Weights of a small mixture-of-experts language model, trained from scratch on English Wikipedia: 7271 steps.
Below are experts of layer 4 (counted from 0) of a mixture-of-experts language model. Rows are named gate (a neuron's input weights, with its number), up (a neuron's input weights, with its number), down (a neuron's output weights, with its number) and show model dimensions 0-255. Each number is 200 + 40 x the weight over its row's rms, rounded and kept within 0 to 999.
Before each expert's rows: a language model's description of what the expert responds to. This comes from a sample of Wikipedia text that the model never trained on.

# expert 1
What it handles: Table cell separators. Pipe separators, numbers, percentages and short cell text inside Wikipedia tables of election results, sports squads and match results, e.g. | 12.3%, 1,203.
gate0,235,166,206,175,222,256,215,239,99,263,198,201,270,220,229,208,254,183,197,227,196,194,192,139,212,235,159,207,255,140,252,213,241,201,228,168,167,223,131,182,253,180,222,199,183,163,257,183,212,171,174,183,208,167,182,211,134,151,249,143,212,302,160,280,212,161,200,126,148,202,224,200,165,190,184,183,214,167,140,201,196,203,304,237,188,189,222,197,228,124,183,218,194,189,203,91,198,220,195,195,180,213,191,197,210,152,126,267,192,196,112,179,212,197,144,155,227,270,192,270,255,157,244,226,217,197,164,195,129,175,179,177,169,213,201,187,226,184,181,122,228,244,185,200,202,174,160,188,200,176,182,125,205,227,208,175,204,242,213,89,212,294,216,198,243,298,281,153,202,157,287,237,183,186,249,238,243,226,110,118,145,187,163,191,261,167,210,173,179,210,168,200,153,254,189,174,207,235,189,214,206,205,302,222,259,188,167,249,216,266,268,165,151,181,235,218,184,207,153,174,199,176,225,179,271,225,259,304,205,137,215,191,237,236,257,209,225,176,194,173,198,174,197,160,160,233,168,235,237,193,212,167,227,228,175,133
up0,211,125,141,161,178,205,166,204,218,246,175,137,169,274,209,203,207,217,221,203,186,223,190,227,196,221,212,143,282,233,208,200,177,210,188,202,250,170,209,225,210,179,223,167,213,211,157,102,157,193,149,178,211,147,226,246,238,172,243,217,196,190,183,225,191,222,229,232,221,233,157,146,268,160,205,174,140,239,184,174,192,209,165,170,144,162,238,155,182,206,192,100,210,120,175,251,202,193,226,160,179,189,138,166,168,256,114,239,233,127,233,156,195,134,273,276,227,207,214,191,158,259,208,145,212,161,131,278,118,235,171,221,196,184,147,154,200,226,186,219,334,213,232,254,241,243,260,92,232,210,234,117,197,140,221,194,176,258,168,135,234,195,261,144,198,204,197,144,225,200,251,201,228,170,145,266,228,140,199,187,189,219,183,197,177,228,183,231,171,167,263,221,198,192,260,156,203,184,191,230,203,161,168,235,208,184,232,172,184,212,206,231,158,153,260,213,173,163,170,194,160,207,168,202,187,130,126,125,205,217,164,270,227,150,201,165,179,161,167,225,218,253,189,267,199,223,87,257,203,179,86,196,188,165,220,219
down0,247,178,203,175,236,135,221,197,253,223,274,218,117,147,139,232,203,175,269,261,231,218,183,205,215,177,168,89,222,144,165,190,233,175,175,269,221,210,230,206,225,224,245,221,248,200,162,249,208,247,163,193,150,156,200,165,221,215,222,160,184,178,104,234,181,212,182,247,200,245,206,226,242,209,242,205,234,203,203,241,228,180,180,161,257,167,215,186,254,182,163,187,228,226,181,204,198,169,143,176,187,127,138,224,207,136,170,139,179,198,219,249,217,209,194,221,146,152,171,146,178,215,182,248,166,247,231,194,280,141,188,194,140,242,241,218,294,202,250,248,234,233,205,170,171,153,297,184,222,208,237,203,247,185,163,221,163,150,212,233,246,135,342,218,207,181,137,278,159,205,163,179,197,229,185,196,122,226,246,314,188,192,231,250,203,245,192,259,175,198,235,222,247,256,180,204,194,258,195,144,125,167,115,174,205,193,122,218,213,200,173,223,241,188,111,183,191,230,222,216,195,175,187,189,163,217,219,157,202,167,151,208,177,272,171,141,201,103,213,197,186,299,134,200,219,132,184,159,189,217,168,207,159,183,218,175

# expert 12
What it handles: Hyphens, breaks, math symbols. Hyphens inside compounds (pre-stamped, odor-causing), line breaks after headings, and LaTeX math pieces like $\, _{, }( in technical text.
gate0,157,175,160,152,202,213,213,163,188,215,283,241,170,187,167,218,230,198,150,242,255,296,157,136,182,225,222,253,219,150,197,202,242,151,182,196,175,179,162,191,207,108,91,207,313,180,285,226,129,122,204,140,185,244,194,217,178,205,208,220,187,155,222,199,255,142,172,219,185,192,253,278,177,187,190,183,172,259,201,180,256,185,164,240,238,216,192,219,177,211,149,147,184,228,179,237,182,209,218,221,209,190,185,128,252,187,213,230,201,158,220,197,171,157,276,240,208,211,174,215,139,193,261,257,212,202,152,233,185,188,197,329,233,190,225,270,239,285,175,144,224,237,223,223,304,156,198,160,212,143,187,184,175,166,251,176,114,124,209,192,237,184,161,189,163,214,138,177,185,172,215,225,226,210,212,212,235,202,238,166,171,227,247,167,210,202,108,235,218,157,202,149,263,204,190,146,175,259,241,142,260,192,231,206,232,223,217,187,255,135,133,232,254,193,205,207,218,212,295,181,248,249,220,217,247,241,182,160,206,169,129,261,245,227,269,151,147,210,203,197,179,207,187,216,222,223,222,197,76,200,201,179,198,190,212,181
up0,135,191,231,158,204,278,242,209,252,150,205,221,189,186,207,200,198,221,134,247,157,228,153,171,183,158,135,189,144,205,143,193,208,221,204,256,192,168,224,249,210,237,171,197,291,231,245,261,192,135,152,197,226,254,167,219,192,171,190,158,153,170,239,190,162,224,215,178,147,238,255,187,274,173,223,213,150,250,289,82,223,228,245,110,204,256,164,153,229,212,136,170,201,244,213,191,249,195,141,231,122,211,148,196,236,184,169,136,155,183,261,193,214,193,247,228,248,224,230,278,195,246,225,234,159,153,208,227,221,218,235,197,216,163,178,201,264,177,183,198,216,220,155,156,222,152,129,255,228,132,183,95,225,161,245,163,114,211,175,204,235,127,190,205,150,156,111,195,206,108,167,153,207,159,249,200,199,269,212,252,230,138,295,196,206,184,219,214,257,206,205,205,247,202,220,232,231,204,213,227,176,176,150,192,205,178,183,216,204,177,293,154,218,141,182,154,168,190,192,148,212,227,159,177,187,201,235,168,214,165,160,231,206,177,204,199,294,185,211,226,311,201,266,201,200,240,210,172,180,159,178,205,199,199,112,159
down0,201,171,135,180,299,167,190,245,224,311,141,141,174,235,149,215,179,167,194,262,158,93,174,171,146,240,217,187,163,337,205,158,223,222,208,201,177,222,239,300,198,242,232,219,187,220,175,223,235,198,169,179,203,188,238,232,108,139,191,191,224,207,213,223,206,171,183,183,221,153,182,157,200,192,204,148,161,166,220,174,209,218,220,249,200,245,205,150,258,238,140,222,154,232,240,176,285,204,186,226,160,190,240,177,281,209,250,212,208,205,239,176,160,202,161,241,152,199,205,271,197,212,183,204,170,188,235,253,246,254,182,183,253,172,213,204,104,184,156,222,266,198,173,236,181,213,230,230,150,185,258,230,270,165,199,225,168,208,113,170,215,240,160,278,234,199,190,194,227,232,132,202,215,169,192,189,171,135,177,292,216,214,169,153,181,187,191,198,176,197,220,162,174,209,206,216,236,265,234,221,178,264,191,161,221,228,176,220,156,289,250,323,137,184,201,216,158,181,94,226,207,189,139,195,184,165,218,180,220,224,151,196,187,184,207,226,254,245,300,204,245,156,273,156,182,232,129,237,240,234,228,226,239,227,193,183

# expert 26
What it handles: Table and list delimiters. Line breaks, pipes and dashes opening or separating rows in tables and infobox lists, plus Website, bullets, Spouse labels.
gate0,147,172,191,188,179,266,177,237,155,181,257,145,181,183,135,204,261,224,244,181,267,243,188,193,208,218,210,215,258,168,216,187,245,167,176,183,175,223,135,176,236,186,166,178,218,227,241,172,183,165,167,167,141,201,230,215,226,218,192,189,225,222,198,201,229,172,242,259,244,198,260,222,191,224,264,203,129,229,244,166,164,234,227,123,160,203,138,167,271,197,242,139,131,203,206,216,188,181,182,202,191,273,184,179,168,284,159,192,186,300,188,215,192,189,184,175,232,182,256,230,272,190,125,194,208,183,255,242,203,131,106,179,219,218,183,238,183,189,179,223,246,219,180,270,127,212,184,136,246,207,183,149,171,141,161,198,167,133,172,204,189,136,159,154,217,234,247,194,260,216,191,284,289,154,133,198,203,228,219,168,189,139,214,228,220,197,231,180,157,207,161,155,187,168,138,281,198,206,250,341,179,241,230,166,198,247,160,259,182,204,132,181,172,212,199,140,271,210,151,224,112,190,271,290,189,159,221,186,189,242,175,206,211,218,165,198,240,219,113,251,173,219,244,212,175,94,174,270,156,225,216,213,209,175,208,214
up0,188,127,227,228,218,98,242,167,140,124,200,205,122,189,170,206,227,196,170,193,206,148,145,208,253,235,160,212,179,151,215,216,155,106,139,240,196,235,183,197,161,281,171,211,212,191,228,249,100,144,197,212,154,182,294,198,150,246,147,189,162,204,153,193,238,220,163,121,172,211,187,184,233,233,183,177,190,166,257,228,205,227,251,261,187,184,137,194,233,183,303,115,206,221,225,187,171,210,239,168,302,293,256,173,212,239,181,232,254,206,254,219,178,216,202,169,189,262,204,151,231,129,111,193,209,157,154,186,184,226,202,171,227,139,146,198,234,194,182,199,158,228,220,185,168,241,165,229,248,150,216,197,201,209,217,140,205,187,187,157,255,200,192,152,294,190,131,211,190,130,276,202,219,264,249,230,214,125,203,123,191,165,204,148,150,200,253,138,212,190,119,233,174,135,247,232,189,198,192,238,204,184,233,173,128,208,211,217,196,214,179,196,190,254,248,207,259,228,226,207,186,173,261,179,264,175,245,154,200,193,190,242,232,200,190,189,116,217,191,185,179,279,235,196,170,139,192,175,152,174,168,160,246,172,230,190
down0,196,180,262,245,158,167,236,239,253,115,176,169,96,267,174,168,213,291,208,222,208,227,99,156,203,197,199,192,179,186,184,240,164,169,194,212,166,211,243,158,249,160,182,203,176,223,209,206,214,230,232,198,169,209,278,213,162,196,210,149,201,171,139,152,239,184,217,254,171,220,191,186,153,162,221,199,216,148,198,172,221,211,121,204,236,176,184,200,202,227,271,235,209,175,209,204,142,240,184,168,160,229,233,230,203,199,185,231,231,251,206,239,147,237,193,97,282,218,249,240,250,225,253,179,199,153,166,232,250,210,199,211,204,213,165,155,263,238,248,194,144,154,231,159,138,252,195,280,163,193,187,185,260,182,216,241,232,188,192,167,161,161,194,213,195,232,237,131,130,105,173,213,104,182,177,180,232,207,194,205,171,143,191,157,142,188,151,143,203,187,224,172,162,170,249,289,218,208,228,215,160,290,269,191,150,151,198,215,264,133,289,151,187,163,218,265,155,244,230,113,165,200,170,198,213,218,169,188,257,111,191,207,235,128,250,159,194,239,171,174,162,225,159,205,230,203,158,157,155,193,199,246,138,145,290,171

# expert 25
What it handles: Foreign surname endings. Final or middle pieces of foreign names and words, especially Greek, Romanian and Slavic endings such as -s, -os, -ek, -ov, -kov.
gate0,147,196,244,164,174,241,260,173,241,256,207,138,227,208,158,209,164,142,147,157,211,208,131,164,235,191,181,168,215,231,219,254,159,203,241,191,281,228,192,176,225,170,226,211,198,180,172,173,156,246,177,279,217,225,131,274,280,155,191,175,175,116,209,200,264,173,193,196,232,179,186,221,238,242,270,215,192,156,163,168,168,201,218,200,145,149,233,186,191,176,152,196,188,155,261,159,217,142,223,119,177,246,196,206,267,215,146,152,100,296,113,219,205,166,231,228,200,184,208,175,189,172,233,175,267,175,157,205,183,161,241,134,212,185,134,225,247,175,234,192,177,228,199,222,224,180,195,242,265,136,163,225,151,170,204,221,160,213,199,218,178,139,242,170,172,198,161,209,202,161,250,255,207,156,260,226,216,222,211,295,278,202,243,202,239,202,233,281,169,231,122,241,225,211,204,202,234,240,208,106,150,164,214,114,241,238,254,218,248,283,231,255,181,142,204,259,137,222,181,229,228,201,257,208,224,206,198,225,244,223,146,243,239,197,181,164,229,156,227,229,136,183,162,155,207,248,207,275,281,217,261,223,242,200,192,145
up0,215,151,210,203,242,225,132,216,207,225,196,235,228,238,189,189,219,219,244,217,227,176,271,212,165,245,201,182,255,223,208,212,234,155,236,217,195,107,148,132,172,163,251,208,183,162,275,194,112,187,186,185,167,214,196,232,221,232,114,184,194,219,232,165,255,220,132,211,178,200,265,199,232,175,156,114,127,196,205,223,239,159,173,143,184,193,156,284,167,237,237,189,140,148,206,180,190,147,243,233,156,264,201,187,233,227,199,250,147,200,207,182,238,169,191,200,239,220,256,172,216,234,244,177,219,237,224,266,244,184,329,198,121,164,249,236,226,241,181,164,230,249,212,245,241,193,274,162,213,184,206,201,223,190,217,220,278,205,245,290,187,181,208,200,173,208,234,83,218,232,178,183,186,246,262,216,222,231,175,259,292,251,224,190,180,196,163,276,197,249,237,141,188,219,232,231,148,231,252,194,285,186,300,173,171,245,161,139,260,165,161,238,176,201,191,252,209,197,219,221,191,194,206,210,243,182,227,267,203,254,118,197,205,133,299,144,212,158,262,196,177,187,203,206,193,235,207,224,169,245,274,147,240,223,227,183
down0,180,171,295,238,220,200,250,235,222,196,137,163,210,130,277,226,202,162,194,191,157,223,193,213,200,134,247,239,164,184,322,203,161,233,200,227,156,243,236,269,217,214,125,251,204,169,171,185,251,237,245,195,178,194,156,144,171,178,245,222,246,229,203,249,194,221,246,211,249,224,168,238,205,168,189,234,199,212,208,198,227,224,243,226,199,219,201,126,208,179,183,237,259,201,123,244,166,245,160,124,241,274,225,276,192,200,194,126,262,233,150,183,124,213,192,213,210,178,195,177,191,200,170,200,182,238,174,148,249,262,135,198,267,218,193,235,201,160,203,258,254,146,250,147,150,222,217,183,153,196,209,197,134,237,230,218,180,310,193,187,179,192,167,193,247,178,168,256,120,210,180,135,167,194,196,158,199,191,246,208,169,166,154,192,266,251,174,180,212,155,231,212,205,259,192,166,267,172,191,250,219,271,136,303,241,149,225,247,124,224,250,218,231,203,221,177,231,193,170,200,216,212,228,140,138,237,122,188,174,172,256,153,228,187,121,230,175,126,114,153,195,162,149,206,213,163,216,174,240,112,155,199,181,185,173,210

# expert 11
What it handles: List item endings. Line breaks ending bulleted credit and name lists, plus credit roles like vocals, drums, producer and following description words.
gate0,193,189,222,109,211,182,195,229,164,315,155,129,169,117,166,190,244,166,163,150,165,187,262,197,229,151,194,222,179,197,210,220,127,235,204,202,210,268,209,212,194,152,200,200,179,185,155,195,145,210,160,208,137,201,158,191,199,229,187,133,178,109,224,180,259,249,211,173,154,252,251,304,229,213,188,152,172,243,156,226,224,151,235,232,165,212,214,209,246,239,98,193,288,217,244,244,164,95,244,214,204,266,242,212,226,184,218,197,268,226,221,218,210,173,259,204,218,194,186,139,230,191,214,150,212,169,153,209,185,267,193,256,191,202,187,192,214,211,200,199,154,219,179,250,202,174,190,121,218,283,212,152,148,205,96,197,192,226,235,200,223,211,224,237,269,160,252,153,178,192,175,212,214,119,200,197,232,179,160,207,114,187,127,185,173,198,194,258,227,213,206,174,151,138,208,183,222,246,219,174,204,183,192,315,185,217,129,170,117,240,130,211,193,164,180,172,207,194,176,221,167,121,165,153,153,279,235,279,203,213,132,239,183,182,116,233,236,180,224,215,204,217,211,140,191,219,188,167,177,258,161,250,148,197,218,202
up0,148,231,152,158,232,133,238,178,122,128,226,174,111,198,169,123,198,223,192,218,178,201,222,234,200,180,268,237,136,172,189,286,153,220,167,155,228,170,195,171,161,188,222,190,153,269,276,227,202,154,247,253,213,177,210,163,194,181,247,204,240,158,282,221,229,268,132,157,272,234,150,203,119,174,235,250,240,182,303,135,155,216,135,252,261,224,227,199,211,221,197,210,202,244,171,198,163,262,209,212,213,232,241,236,231,189,183,188,212,177,174,216,205,180,189,192,199,217,148,192,197,273,201,228,219,267,240,168,224,248,196,116,160,291,237,218,230,287,230,185,233,128,250,230,151,244,178,191,246,234,238,180,263,228,265,194,118,197,180,211,186,252,252,259,162,176,245,171,174,261,239,245,173,182,182,197,265,183,281,219,212,207,195,142,231,233,136,171,183,195,174,214,192,151,167,169,173,280,199,208,225,247,142,233,198,277,221,205,201,161,218,206,187,228,197,160,239,252,172,189,212,201,241,239,197,205,239,210,181,239,224,136,211,104,209,209,134,156,277,167,225,295,213,249,181,209,238,153,203,184,210,252,195,196,202,181
down0,188,206,201,118,210,295,145,216,215,201,219,153,224,248,200,188,296,118,224,95,162,147,187,203,270,203,121,232,191,179,233,167,209,230,213,190,156,204,239,165,215,246,223,232,182,190,162,151,205,206,132,164,211,205,175,191,210,184,198,141,193,225,194,192,177,207,199,171,191,231,307,205,175,170,161,246,277,201,231,203,152,182,175,209,206,197,141,182,177,190,239,274,236,205,189,170,168,221,262,221,158,152,237,164,182,216,152,207,168,166,173,212,225,214,129,261,177,260,231,204,279,204,146,228,163,168,192,170,232,228,249,323,257,130,209,203,239,113,241,289,163,184,175,201,217,119,171,158,230,177,239,291,184,206,182,212,202,213,196,219,191,238,133,180,237,192,238,191,301,219,141,263,170,213,278,176,201,208,128,216,138,194,207,243,232,206,222,258,144,221,248,147,213,203,172,250,143,187,253,250,193,124,261,196,290,179,202,200,184,180,254,244,218,236,248,205,144,260,173,186,175,251,166,236,229,196,175,242,186,223,103,234,186,226,141,181,190,235,227,191,220,141,230,161,190,207,212,210,165,215,128,194,202,148,222,230

# expert 28
What it handles: Infobox punctuation fields. Slashes, semicolons, equals signs, colons and line breaks in infobox fields and lists, like Born: 28 August, Team / Apps.
gate0,248,179,201,225,195,236,190,209,255,153,148,172,174,201,179,260,231,200,269,169,88,164,198,249,258,190,175,140,221,231,148,157,188,150,171,240,224,251,171,193,277,250,190,236,278,244,204,244,155,157,172,254,157,199,160,261,249,220,108,217,238,221,190,164,175,172,241,189,205,198,193,212,274,293,218,174,83,156,241,198,236,231,211,179,114,188,216,213,223,185,256,304,235,200,282,172,153,156,153,207,230,252,184,215,181,140,195,238,225,228,264,213,236,140,236,199,245,180,279,218,193,256,221,168,217,208,192,255,281,225,181,205,206,173,243,229,218,178,200,197,234,217,157,277,214,233,152,240,235,235,162,218,138,189,162,197,271,140,187,172,185,237,217,129,229,220,139,186,237,233,217,209,127,160,240,219,215,185,251,196,173,132,222,200,110,285,171,225,235,141,263,187,193,213,257,200,172,187,192,203,252,164,282,280,110,207,157,204,241,185,163,191,178,152,197,267,236,167,198,200,195,193,194,197,215,177,175,259,188,193,211,242,187,219,251,159,175,259,164,238,205,229,187,162,176,149,184,216,186,270,211,197,173,223,199,236
up0,220,217,235,163,208,213,230,276,141,162,228,257,138,263,133,155,199,192,171,274,197,242,220,205,279,164,101,172,184,226,214,224,210,188,227,209,212,275,139,224,218,209,204,131,174,292,252,292,204,220,196,137,220,155,193,171,213,212,143,176,179,222,160,253,182,181,193,229,231,148,270,148,226,219,187,196,197,264,181,190,230,232,205,148,162,130,219,199,208,190,210,162,165,230,113,221,224,196,181,204,138,253,188,194,234,226,160,132,266,221,240,173,235,172,213,203,266,164,169,175,180,169,163,178,254,138,219,259,197,197,213,219,173,228,236,188,200,128,197,141,156,182,213,133,228,210,248,188,224,250,145,181,208,187,157,268,180,174,207,175,253,211,220,150,231,282,134,115,191,223,261,216,210,201,243,180,222,224,251,171,207,295,134,183,232,215,243,174,175,212,219,237,252,176,178,214,172,154,145,165,184,287,151,169,236,166,154,153,145,215,170,192,156,157,269,116,259,198,144,261,140,148,172,254,233,187,211,130,203,192,198,180,192,184,184,210,197,137,190,194,115,132,207,260,192,210,273,179,224,157,232,211,255,221,166,237
down0,163,222,211,219,262,193,155,244,257,198,220,182,216,169,159,123,229,198,167,245,128,151,180,158,233,185,169,267,164,218,182,281,250,190,154,232,138,214,164,183,152,209,219,170,200,209,117,219,199,231,197,160,209,208,213,164,207,182,188,172,139,187,207,210,137,159,150,142,195,115,202,175,222,164,194,257,205,230,205,192,251,191,229,159,172,179,179,195,161,167,128,224,169,244,133,185,182,179,195,191,181,244,168,172,366,204,128,258,226,184,205,201,152,208,237,178,205,195,216,225,206,200,229,163,258,161,188,246,158,92,177,231,225,147,202,160,187,192,189,189,168,185,184,152,207,169,130,183,192,182,255,194,236,172,132,246,162,39,234,202,244,222,174,132,147,179,245,236,240,143,226,239,169,119,125,256,205,148,184,219,150,176,191,164,250,199,284,199,185,242,194,221,205,231,204,207,177,133,198,233,274,147,203,189,173,146,175,157,172,210,195,200,171,172,214,187,151,297,250,194,226,182,240,181,247,195,251,262,222,226,236,193,219,150,227,230,259,226,164,216,153,228,299,245,205,260,176,209,166,228,173,242,173,148,211,245

# expert 7
What it handles: Name first pieces. First names and the opening piece of proper names after commas or prepositions, e.g. William, Kenny, Bryan(sk), Karl(ovac), Cross(town).
gate0,233,195,217,180,336,200,189,300,245,205,140,226,221,218,197,184,147,254,244,162,120,205,206,262,156,226,160,182,203,192,164,241,161,219,201,184,205,205,214,156,228,198,240,109,233,253,103,262,205,213,215,218,148,224,181,187,237,232,220,169,220,177,175,205,241,186,147,188,179,230,193,221,296,277,171,185,118,125,151,179,177,229,186,197,239,219,133,167,139,277,209,168,156,247,290,153,203,193,170,200,160,233,185,190,174,246,215,218,164,198,240,154,239,244,193,203,228,159,207,216,181,215,253,251,254,216,158,256,224,213,256,228,119,216,191,212,166,195,129,163,183,157,197,313,199,254,218,140,183,223,204,184,235,158,156,223,184,188,93,187,234,151,204,251,229,186,209,168,195,199,237,167,152,199,248,223,102,195,153,165,132,122,198,218,191,222,210,201,204,214,238,254,202,238,135,191,185,234,235,228,167,136,254,164,247,196,212,174,162,177,203,154,121,201,261,199,240,143,240,273,210,156,230,184,202,241,228,220,156,182,170,217,118,206,198,201,137,223,220,253,210,156,213,199,186,280,184,222,137,228,163,207,187,250,250,225
up0,191,206,144,282,246,181,226,138,171,220,192,215,198,224,190,168,181,193,217,145,175,198,187,188,245,227,177,254,188,181,249,148,229,174,183,227,174,203,130,184,218,156,146,191,220,197,210,166,166,267,211,157,157,207,197,195,221,166,198,210,218,234,226,229,179,111,224,188,129,181,253,233,174,163,201,110,166,88,194,136,177,174,236,162,173,226,190,220,261,208,185,205,153,155,125,223,93,193,212,175,153,183,214,223,153,199,152,232,207,157,247,217,213,210,176,217,232,220,152,250,148,220,133,251,131,237,154,224,239,270,145,158,146,158,174,205,186,214,147,278,214,144,251,147,225,237,122,256,178,207,219,198,133,137,164,239,276,187,194,150,241,130,208,180,134,141,194,183,145,231,196,175,200,202,228,247,182,314,248,235,180,247,156,260,218,200,202,136,225,152,242,134,164,199,183,204,199,184,241,222,273,239,217,153,246,242,138,155,190,132,237,208,214,237,191,203,197,167,145,152,145,281,204,117,190,183,241,220,193,139,133,244,223,160,199,249,195,264,229,163,190,178,219,258,163,196,205,150,216,163,169,160,259,199,260,199
down0,221,213,133,206,160,180,220,155,233,157,197,246,144,200,113,208,200,262,227,134,144,203,227,198,205,176,211,184,232,243,199,139,191,130,194,179,159,203,186,322,238,156,167,196,204,222,217,258,240,260,271,214,196,128,111,245,247,176,223,206,193,229,150,197,242,151,213,183,167,227,204,252,142,136,187,119,174,152,211,190,231,229,195,212,233,223,160,185,193,241,148,229,166,189,239,248,175,273,214,242,233,227,213,114,225,176,216,248,219,152,231,235,160,252,215,177,231,191,216,254,160,211,156,201,178,193,167,224,227,191,209,177,91,158,170,146,158,238,158,242,250,224,257,222,184,228,278,181,184,260,217,162,237,226,158,251,188,130,182,199,202,155,242,182,184,177,193,156,235,214,214,124,151,162,261,154,118,199,185,244,171,144,206,226,189,169,185,200,181,235,252,198,178,162,210,248,222,107,245,261,247,223,262,152,158,171,194,143,162,140,141,245,176,217,182,191,256,105,203,278,139,158,150,202,117,268,179,193,233,175,178,279,208,217,187,229,252,225,194,195,206,212,220,188,177,197,144,194,217,181,182,194,234,260,282,251